{"n_experts": 48, "moe_layers": [2, 3, 4, 5, 6, 7, 8, 9, 10, 11, 12], "router_z_loss": 0.001, "init_std_router": 0.0116, "n_kv_head": 1, "vocab_size": 8192, "norm_place": "pre", "positions": "rope", "parallel_block": false, "lr_mult_qkv": 0.4, "warmup_steps": 50, "decay_shape": "linear", "final_lr_fraction": 0.1, "batch_tokens": 32768, "seq_len": 1024}
Below are experts of layer 2 (counted from 0) of a mixture-of-experts language model. Rows are named gate (a neuron's input weights, with its number), up (a neuron's input weights, with its number), down (a neuron's output weights, with its number) and show model dimensions 0-223. Each number is 500 + 40 x the weight over its row's rms, rounded and kept within 0 to 999. Numbers have three digits each.
Before each expert's rows: "comes before" lists some tokens at least twice as common just after its tokens as in all text; "comes after" lists some tokens at least twice as common just before its tokens as in all text. This comes from a sample of Wikipedia text that the model never trained on. Tokens count by the router's weight.

# expert 41
comes before: "1", "2", "9", "3", "4", "5"
comes after: " |", "2", "1", ";", " in", "|"
gate0:462545478469542490465562562502573531468588475466471523430441516503475547482431511526529450499489490482478491521547544442502527460601514481585532462487499469489460502557452499468505491457538518497436464530533482445556432506534561544485507479478426472458494464501529483578462498489498447533509474518488469491405473534468533477480511478533522478492516487498601574512482572515458471527422552468481523487436490522461488544497468568444492484492541524476512524462548487495541634475466520489576491531534456489546478470487465522478548502555443546478470452542413517508441486465453533568522456440553535527508520470528492449473456576496461510453527549498380488506459453456492501436489
up0:449529456497483460502475569480527473567493515483496421418479564510534587531493535509469494575461429464521473495503507481504462544530418501515479508522433501612422566550482520511452503434486581472478485467529474538536538555519487512473467549451488513523569551538491453528444544488525450486471495469518488452548474426483470465512426480457472542474472454560535466501548518513512553562502490489460511491497507443482508493555581461485489555487481525457448480483590539531473469553522470541462448472506471456481479483501514502481437502467489576589559552509404453518480535561474545463503466513481549571479518446486446488509465534449526455490470554500519493453492462519614466446442
down0:545496407476592471527514570476445516486494493556506466534420564571540575478449489483477474531484527527539503539532574432489468531532475485506557473480449450480475467485524546541512521490479558470507493527558505479578532490549522483457485492511489432523541481509469501528481552508561507531447471522512496520432568433556461503491544431538534492518472473475471521533560546469541558520512480552436463524550508526482508474450495581539436443539474493481380575507504460535512538493441547505467472509496556574470399467433525499489531463541484500469544479543455514501445578412522500490504515506481449567530506508494488562509525483473490538472434550464463507504478501476582425414475

# expert 20
comes before: " |", "0", ")", ";", "}", "–"
comes after: "–", "-", "2", " (", "/", "°"
gate0:515534480471496489522503551500478500510495517491572498510457506477501436402442509565467513506442463517501538494479504546531552501538474584514503526529531483505485528541559502578527514549439447519512494524486466520500495495487497473463574510555504467588472465425486429521517504483489461530508451533498499476448507448518540560525571553496523494541490498528535576530432460442467545460481502480570551506549503482566522544500557489477502597541506530488519395459453467448504429498460505478517549474440546509464393501542472533525558496528430547425481543512592451496475493438519442478556432510502505550512501466568499463474473577540492564466557439512550416519548496467554506567537
up0:533441496381409457565502537529492478494478520475495483521482472509472552566458524528462450455493465447476452548519489516521502422496472494447504502486537477514469536463439504425490436463531517503472522447518569556570488469481512574542509470526519498463542621566503593486510468402487499484464541503474515527498447493488455498499430540498477481498511495457458480480520508481440442485454497535518437474508541483411442479520542449534540493455553523444431546486509596606472488517492510537557490480524489520528576539464531608580537535476501471537498455469435504445496544534515536503460506514480486451569482453529471487527497537485506487442528550470465555518505560474486478489433
down0:508452434506512524558530535488445485485558564482505446514492597462490535466520547487468434471457509472454482593499511550494492454517499496548415527431545525482494496553449594469538570482461498461443507420410493530536483461464458498546532506535483549400515552511509577513413446482454541515513523481502537491452494478479462495476499550579477460554513484478573473475529492469461503534503525498527518477448471446472411512448543496473493470499468489461522507534516523527466545540542508494484460545504509453488469554501553576523442484536497540581522481491455603516458470486564524513447477488497483432485500443530524393517541526408470487529428490512482555461489520498504516523584

# expert 37
comes before: "1", " the", "2", " a", "3", " well"
comes after: " |", "|", ";", " of", " in", " /"
gate0:547468520491548482501456409458521455518466552551489517495484490459515515480527502587469556511513466479483480436540459418458503485577517542564475529453533533422507460533424489512514517485501522459574406506381485512498471485537518536494519489579498497541508564519461524449560504447428432485512487468529431476484451465476532472513521535486539517504442475510512534545465570556476522455435597533549561533412507489458496496538451482505472491520571474464414489519499528484493473472497497507464459567447556535490453533532469490517565506443485468492491507590541425541492548519428426522520488496499551553481495520487486505505515573523526540460441510539482510507573473538504525555415
up0:477561487512414591569503495520511504494525479484525534504518447531528471478516508447557451542512525564472487504561546495531485572543524523457507497480476524544484483464520528501506512479506408446497398397631527470543530491469519519512495523515456487482568473439472437454464528524564522487477498506524555509500550478573479470464442440574444517431535505527548481499495470524551519506462428496459516467618491555519508480570505479511504437477543590503533507543445477532510446440507459440552510500452464577458521424489463440504453526514443521515544411467490554475459446473460450486513549478469539506467501521486501484521494475545471502548543420522535519558505478518448477490500
down0:421509526480411458487441459512511574514497579459548491425489532550547591505615524542513565498437512594512497463503442488547458500532507502516451535489499487483507522439504499493504528514509437456435489451573464475479521523467510504484489559454510499548474473444492499570474504559495515560549487519470550508483557472575541518457537471473459460487434513496558550510463495527486452506539511469469507444527486525542511440417477469533548483469526539512462505475519496469574514468464487434498504517526487541421462487530509479552494475479457579417542478517479451512579524512528489493507542620600476474484490472458505508463532477421498525485612470459574538545533497474490469512498

# expert 7
comes before: "9", "8", "7", "0", "6", "5"
comes after: "1", "9", " ", "0", "8", "4"
gate0:384453579486434470529472578488516418511477492467454530470468477501573412451496519501506534561540493419480496462538541542553520461548534540473462534449449525458473505533547583402494527584554461465491540590498465540514478454505516441491529513452568461446472503507564559533535483486561497452506506558526497522502529504545531417476475408483531553557524526444571494507443527497502531480529494454546464485528428484515556537470507535452458497493482495510444499450515491481468498531454515450514504525499519519462438466461510503498498451459507480521472456518520503527461499466451460544442464519571509503519565507484505465539499537551476491444486504532473495506597546449389541496541
up0:492516483525507497548534532499478535420442534480577567519528468472500555480497542425520442523493546521544459486443545514500476504484577490499463470558500548446487485429456457525545485428476512504579481469497500428464538561574402530584550453510532532470533567490469511463539511501518456472503535527543504501434492468496489527491490506519505495459525542489398545507485400490611522508525561547485502495535499440543484540501474420443480463460544565516539519524506457443517493402471464522526513502515480454533460548505584522546493578565466477476462498532444501442486529558449552491571527528535534556483507505526499567507504498475478473500533514503515510450524499462633467499520
down0:470514503462509458539506430526479471500450542539507510469494535596521482497499441500514459500417475474432455492521542514475507500473593547497554585495478550462463525488488464530561493456473512514472530455460477416522562547509491456587485514500480542577571421502494543604460510414524501444420504526529483531446478539445525534592562484509429468490540495473466529614520497531410481450475476473545503482524525502565472491479444504510508489499470514515517452498505454418553505469550552458499453505448505529487446528515539485413555509569512494537442493511361517513514497454494526495532505456495484485491502432525532503509496535569501567545472475519552464547499501494516480508527

# expert 47
comes before: "0", "8", "3", "7", "–", " was"
comes after: " ", ",", " |", "|", ".", "2"
gate0:439450490555420489543493513514511450543553515454426527451521519460466526480541468534488568518416499398438480514481514451421519430553460533529441454492467478418484496496548496455513508571443474524470503488509559503506535487455556462429505546520476517497469526558494521434500440478473478474530447483459544508541463486520511487510531559518515488499483485454543544568492497533519543518496432509610524488461518555548427487434509480519548608474478567507453452431520514461495439460442493534567515508492462435516449489491450522526504472473469446515520467432452418531513507468493480527528486529513533544502500485477583498536493520490511502475603527572587533489486484569515496486431
up0:440484490460564501506536461490479474486448465477577476481465467568545564540491471428531514469494512555536514539362471428573518474480565487575423468514490422512457513480527557455499502478499523425509539514474516518560450518424502452521427525491472507511508407502438485462573464471495572438476471513471495472505523511486497521527511544461427539516530444564528510489474576465469534543549531545485497484492515548474462435539476496488554544484493503562458519530495416470496524491486481533560462459515533543498562420474489513458478455480484537457558471472489504503471433589493538466481500478534583555507504475446477515502482513553515478431436508492420579519519424542489507536504
down0:595530416464508485452483547490461457476482446483498524530448463459482457551449530505572520512495512503512428500485528451527526476481451481478524407559512409465439517430518501529485460491527484516497483492500562515500550537525466497477446481487495557360530548524571536492544488469547578458518493486559482488457517496492495476469487555437465545483495519595464539563514513521443564519550555460427537410491538565552457493444541495499482528499443479486501463517528433438467477524510487529564481533544485529529533435500448597508520502519490531533528424472466542507477501564495525484519490522454523498598547492436558479571457496539498491418449499539453480476489500497454478531482

# expert 33
comes before: " ", "\n", " the", " \"", " Win", "---|---|---|---|"
comes after: "\n", " part", " name", " which", " Website", "ation"
gate0:473427498517479424480538497547548560572499510535408500486471460377552484466528385465466503520561530490513501527426483486572545530458477521528496502450488584490503487528507518566494556557522505494514516495439547508531498487562521480533456463521503469488523509517501465551453469529537417529552441476427526446503474519523454490512491547520559485516494484511396503503483494513571559462539503421508528502491499451513530483489458526517482537518566520483544574480514459464563549456409492548447561462476503523506514471450498508543468428525492506579515463427510450545554493444486477472522487512548563502505459446607507559505540473506572558506492475526522563486558464471496545539519
up0:483506507452563483557475515492490559503481498422467482453523543392477523536561513451498494494547468544509546483495459512510527513467450430532472489505479571518462532523467387552522523523491536492510457540461468511452514560502478540461467510486513567517503563532391523603482503551512531504516469485458515449491483527493544454513474467485577482514543557547511525468462425453536509451517458464474502519478516455472563469515451600531453416541524505526477590518482485555525551507522497565487478476442559520494559454432546512540495454489492499467501426454452550491503481453509467483614449516561477494490436490566440547507508518457541549433449436495494545525513456500555468524463
down0:484409494479540533499449447502485573517471527407509474520447448514507506541427490473539495500507489516535502508501464427514492461494511505478494485572506501492485502423441452514530492562500488499427406565437444478457437474507454525489427472455482511481504519579473460566486498474511515545600464485493509570520463485509504426519495501465540460517537497497514465419484443425477492479484451467486538429496517452525485504464520557485475458431474510504453542490471533552548499492517486550475502484570521538474496477484496521424538523480532511440490537533467447510500524486504504571460481469542526558423453481539402473473600512510497473356476414457461474514575492560576481487485

# expert 25
comes before: "1", "2", "0", "9", "3", "4"
comes after: " |", " ", ",", "|", " the", " in"
gate0:500449468457457506501476540448490491490519586499504524526476480555484484432495524511473551527452423488520426492474504451512497468500487555469450491457531487444527484523520568463400483517501409472465400465498451482584446483489574507543488471581480534555463547477522612481461508446483472515524406453459512531478494516508467431526515551518524509493492521541533557507517487543494507451413483527458522489447551532520480460461538449563527479462466520411510470536586439493493442470483480508517518497536452533566493459502550488442500543571513483523427439462542430470511473459463470496483559497485488549516559520529472468528519496437460407450482550553453531509530540462430523485522
up0:541466507502607446416487458548479462513493488534470524488537491501516487534482484495503489570491512452492486519468469497504532468543468406490587496486476527561423521494559455462491496556537481439494426477481501534419496527523505437463495523449435469459450548514493554438423481476537585480478484428572538439451523502505474552471484473481511486523492485513454496486453499478485581507511398413470542476494448527509529559500451498510483546434493500521417491502527488501520491450487495492487515409541483459497474500532505547526388473409470451488499527498527503511492536471490609570492483506431513505450451544474516451482520433481513523529486465515528482380555529498494435558454
down0:447489470480524517526498461489484561472454518530546526490489468415558487504571497499522535475506497582505501417509473537510524446501476511480521576550481499485594506531518505490449446520545480567464508547531522532441567534472509525560538549466485453512445457553534474473586484538510496480467405482423518452404487534571481533506523488480482545523462517553524558499525553489574458548512498502478513529498478534482486558557477461512540490491569476518404488515534478393467565526495505411439487494479514542578494537524479555519465464511489453602524437520483502514488443477493518505535520516537528468525539551538504424537495397451569525537485527546478517501488500496530591570457

# expert 16
comes before: "0", "9", "–", "8", "6", "7"
comes after: " ", "–", " (", "1", "2", ")"
gate0:443470551571601456478512535471487507543569517430459472460570507448544468447513475546410512501530426435447516483442494465486464480489500546473457441518525443494551518551594554481409460515460567489495553469450462521515496483573470525549532472553479457457498511561499519516517459467476442507501398558444475564478545531515507475519563523519529469556469539452511560588481500420564498492478495507526489493462556457520577505507523550531525511543520514500507471505519476453518513521452490540514562469499508519502501436432486499500453495529410555447468529550491456472520482407474466539509487558471480468484458505501489521570436493511457456447528460483497546511474533424484510471557
up0:512492551522518473485473522582492461502530508481544467465492494485521522517479531435546475451434436502451495461588479488522565558488517566498535513509509471544612543504520533541465557449470475432489490468466479481482495533417510521489489396538500489458489511504436561442482538543514544613489503500395447482463563519457459566534447485489490510520527482514509479481492486424456475586524509474483523457487478449538525568498574503471487490481512407478507551514499514528512487427529465528524480498482490539549489449434489557455504525473508499545439538517495519520509440537472590515469477540396523488528464531583501502489477428557437550447545520493566561513529506535588463517543
down0:513476521497476557515534543490436493519504484477497565461528431475463506449397547508510528501470523521570499491489514491544489403476489527523529489581524544538580506452450478503554517540525453497398479494478512520444505500472523571449596420528519521516456413494476552458508523521514528523472496552452489452463613517509528548585493550429530473495428446494520541436512553453512473503513543513591526485523544497535435490415502490498489524477472415477596571523448493481477561529589505549499530573450507522485498498517535543505444530476516504488417506473541571464460489508517560487507464533467499487489440516521449518518528482483525487541557453479489475549443478523551535500476

# expert 45
comes before: " the", "0", "–", " a", ")", "%"
comes after: "2", "s", "3", "6", "ed", "5"
gate0:500474495508490425478517530469540531484430544494446482521447532502449500506553404510466443501511486480446504479437527445611543535563505506519499454498439510479494523500482470478462497533385497416462492520493482551480469506557454482388457477510508544531561541498490528470429539494534449518450460470518443510449392482450522465480503493564490479466521497509522571543480539525557495538531473538514519529477513505514510538485527515504498519485515502432471427493416525478510493418469523538574527472404466434564478519501517499492488480475453536560496494529515448474554552570437531449429467421492471534477471494520519438555458491459444483404556498478451504511540405516472508508502
up0:447532551393512437409469533489496491496417481472526548550476473530471448578504520532484508523508471518547455522406468471513461532518520551485478487536510520507519498566422488543456481501455542467471543561497508537443474527504465482496513621481461540507548469496485448525495519490500511472534508508518538508618549492495563548546475566480515415505609562539546589473442478505492528477509553587550567460516537468480490488467530431490528498478523499545531513530477477467498426529496502492501501485569546469528549503594510476545475526476471517581480485516493493504444528518418546448496546462463472508510510519539431498511459525514460501479552520525451405520485446436512479440511
down0:453544486451486443514444549438397479531463421529526538447507498527510472552516468498475555513468552473503529471451516496542450477477466512556436440513506485548507498552474435488438503555429539490502514494480482543448409481498426489499528585482545575508493493432415454482482469493522524479505476507479555534553514428469581551490463477498558481471463589515550550563492510540525470514561532502524582451507571460485442476508494486501444488476542438532475476479502548507568473499442505538481500474538458568532539532519514472463506514449478517561513522483468540429544512493471453448425516467533472523490519515505412451494541481481471548570553484539413496490544436454541507542570

# expert 32
comes before: " the", "9", "0", "8", " The", "7"
comes after: " ", "2", "0", "1", "3", "ed"
gate0:511545533560473511438505587553455483528459507510469492455498543483536461504538525433434522492497467476456491495436526530525551454522546454514490484472470506459464505514521572472510528495537485446486453487489512512557605498567586520405508445510439494495531477529464552439490479505440519465476455586461442468430547433579458517433462550545547478485462501536490510475462533510511522500509514535508447498488460509544525506468501506573569543421507522456455503506461529442480502496423536485472530483434476485572506570466539485463511472519563520472513504531563509530585492426539518401504522573512507455501492434451504459526496521520516522540478440512580525503550455409437561497463
up0:564507494566482502459560543577457562502542537611546530506491586520556522563478545423422496515571512476467480546500482540516579478478583448499529469525527530471475535462520556553477517458574556488509481532497568538507589495556542485474490473461522483485522499525523492507513512514468544503470558456464493439474489458558507481510506487548519441490473458551526453439400525527504475513537449490464421470419532478503462476508497521513499565477470532442527493548507570427448508517434528501465572498499432503514544603455528527509477539436524480447465475549516508454524443516523528514466503510466496480493511504385516447559530433459484518509472487566539483453490488568500510507482
down0:472550440520445521473551489546508491575473510503492513558538481439494495521478465453491480453541532467448461458499514489536538564500539501523494521434512520490525584524523552478476526531527448511483526526483560557498522573461476476433459492507517569492487489497550518499472520542454602583430506552515448536448496552436458517494504464479542471471513480491478492408411490537487507494488471569518354532456442466467464560552490476480467543511490519413538522533526538444505510508465517524469544462429447478459530491456506517579483528541556516457471500511538493492505482444565483427462533489422510534596558452463517528534520467512502470544494469556629512511474470506548519475545

# expert 18
comes before: "1", "2", "9", "0", "-", "8"
comes after: " ", " |", "2", "1", " of", ":"
gate0:418399465554485488546511494502510436487434541477492539491492474512454461461455554545474484549415486418532529503517499570564460456489496501468476425517491455471527485472567544545460517545442481492488501478518414467493471495592592419455538540561428475470524519505560488502482459484544442534520424510443477444481490473509451471468495537546525460546493452499490508506412433484599506488454478493520540440548440578462434461465473513488546471498468486490478488485557483559528529490476515488534559535515496524553488427517514460507515449450503502491478480509468476453535513449443461515547515511464545524406587512501449498504503529551470546463563501561450581473509506482500491541502
up0:466617531474452497404514520505483520463541521523489545452468470511506528533531589519449492507592503547499435535500494447495512480508540481476492488480526497515482437529469511551546454529545475451537459476502465497453494606541422537422541444479542485480512547572480514548477477471471470522491504546505486426514536496493554498466536513506501445394528515529500435449455553510530419492456461528488523537464466569506521566513521523495481424457446533470525533501466447437474453421478551442530519489524539454531495502547470429496507470483464560524495545401505509501468466477580541540450452498441412461558460565501496477443564536472444469555500482467525517543533484470471483528514
down0:458556513478511497469534458423491572542436503520444427545526506493510541540546493508559594482516504502512507569523473453450507564484534441556534453550416501494499526496476543476529490523492476513504491545533531547442513451538440458458493454491516489490573506451483513433509469571492493505498446501452491510505538468480496413468540472464534527459495488524479520494500441506458511502435523545500564519478477506439462511532477505545451491588461572444499540504484420520521498454508446496565423473429509521559508522512484529337513476565524580504469516423422435484527479470477537483434412526465466456561522505478503494525512524473520494506518578517470499493601568502476472494488

# expert 3
comes before: ".", "9", " of", " in", " to", "8"
comes after: "1", "2", " in", " to", " a", "9"
gate0:407563490521517492464454557518443533522591517509456502530540546433490500461515531582562466529544480528520457568536526437500508493516543495490498481470494409514561533496474510522549465535518537464441463558504466493560491440462516575586575512506497519467495543529491493475505454502458518522491493535447484516460531468498539514415533505458523499588521566487559548539429488432506498438521569516500462495512549569533519435551541475525515445541539494493532507483439540516521555481570500581560485441514522557492503518521498540473466498492449432455476449480541505590467558484459568503522442549552485539497492478566508435508449506536444457468466438546471469502545465515488572456463
up0:515512476568491464549528502470462463483489461501514521540468513514446576478443501518473417529415477493497506411507491510435554491488480496573598509456459493381503480466487554514499470513461484477542507500505501466503510412505534422460461497450531466468480540561509429567454506463549521538553551500522484515440469548627436506514475557535477551518440521499476465470472583483505455506433452445559441479532500516455509472560458444457517521492527494492481419503454405507443505569437459513467510519468462403486560502519532507507538497461454524530527514505474505503592450534505546515525530468493492448471531539537527493504520469504584481501535534478413539517451481493529462484491
down0:457492427466520497546525506515544486503498515455474512575495476498557494511538516473506447470434564512567509520516519464468538458560511498563506512504527583514523436509473513555523574568449541512499418507498484486502483413484561439519493518501508491460529485481457459553500529447558434472520515491508469482419554532549458525562483482578481477485532483518503527536488513562460477551529519485524400535490454473485539497526438520537532573494535524476504455514511490562542503585516406491529532487446419551557557499461576479535556386556529414481457531455482543487537551557551532484502556556506432508425479472516568471461519496495503536492502450446502565529507501466431477541540

# expert 17
comes before: "s", "9", "8", " The", "3", "5"
comes after: " ", " (", "6", " /", "\"", " Women"
gate0:446484544468499466488533590532490488562550501510561533486511473532504413508560519518459472499576467492479433509470496490495445530519506512526472563486525510486492471511504494482432503546492449468508466515536474522540484460465459543536553578515530485565504481457502557536564476541464501501508421521510506450513530419546525474450564479473609431437523451566519484482507524491477509472553527533564453419527502489536527485480538475539541563473489553471507489445497456491517420467507578513526448513502488511522514474505466546480490425516509543500434564538528410526594542454480468510444538481493494495516470478491491496527595589521541531466502412477571561503555596583459483558477
up0:480508407538504534484553498499549570497418498455465511542438493475497485493490462439468548450456477592527463475485404523445504505444483528499488508507522412440480566479429551519541437537457455525412489506562436476551529524464544522471533468487444508512484491530512535545521453528491502596512515530496471481453539547532463552518493546473467447458420515453569486504486471494586529524541510584549465517521471553542530504532462497479524505549506526475531488456482503462467446530531557500436528424481486468467427469556414508525497497505565544499527559481538551546515466488504569473454524408519488515517472472468522478460483571501464430540532497508551457495486559510438496440438
down0:491504400461476467470530538524485517446440496449443481487496538510453463459513481496443552528485511436484472462477474439462527485483525516484552551475524500458508429560520548552558481522460468496508438511497564404496446469454515505511538563473494474533486439469568412505503498465537487504432520545498518486464526495505551559494464509449473441484504509469574437427427460528548501521504455533624513563492431563479541549484489563487511478501561548534544507420448527523505447486489486539494472469482495547481442524457512523615508515507524566615462502432520515499476510469490496518454517519534512470438496521512543428462562420425475488524534487440491527497550472540508552525474

# expert 44
comes before: " |", "–", ",", ")", ".", "0"
comes after: "0", "9", "1", "8", "2", "7"
gate0:498484460484498488513531525573456471511606413576490524433466503516501468510474542543456439488511436455492450572512580563495433475577472533517436475452496473495465491567514520511552482497480502520494492529537517555582476469542514550436520560503557555438515604528513498511487423422486452583453505494534525491556480534483559460523534487479568512485513471438523510482498548588450465440411481535546493486531559454509506532454514463546563539513496564483465494456495546531422506464554530475516489509553486531523535487478524527529519484493495461435499527521468454529480538549520570569519559551531428518476489521465500493527528518577418492554514496511536511477478508468532517517422
up0:496473491480480500524469511557448532441492544496531519501447429494464535563573456493430518385527545512505486427525538452525450511489488492497500490597567523437501551537523445395491493504549535496448482525469503537448488553503516544549583476450512507452389468453517516561509515565472506473494470481471520479479498489475525534537532450520546521499527487502453517489533561485401505489480444475492519489497460533469452472524555451458476469554506544480483464490511554499525479426501561498534582508542444524494455524444480522492507494478524533502481541444529576505542585495458520511536469512492454455509458449620432519553639502432560551497494513487515451475542508511480467497507
down0:489554491434501499544522559561546469450488501478526493477512494510527479482502415456469485497523555486466530530583516530530443406475495441452432470536538513482499524497517475412499500489558565509585499471521545482514481491441499513471531472469511524483404469392481480518480566460453466501495462505516519522509526549464516569531514528466483485403445529448454510479550535503469549518452417435509537477509446481488449530489517509454481456492466493470440457520509472558525523498431537445529460547554480511491508561518592506504491502508562506508489468482482585534494484516548560493467461512438430497485546496555491637510527483445514586477516479522509611473502524451427485475565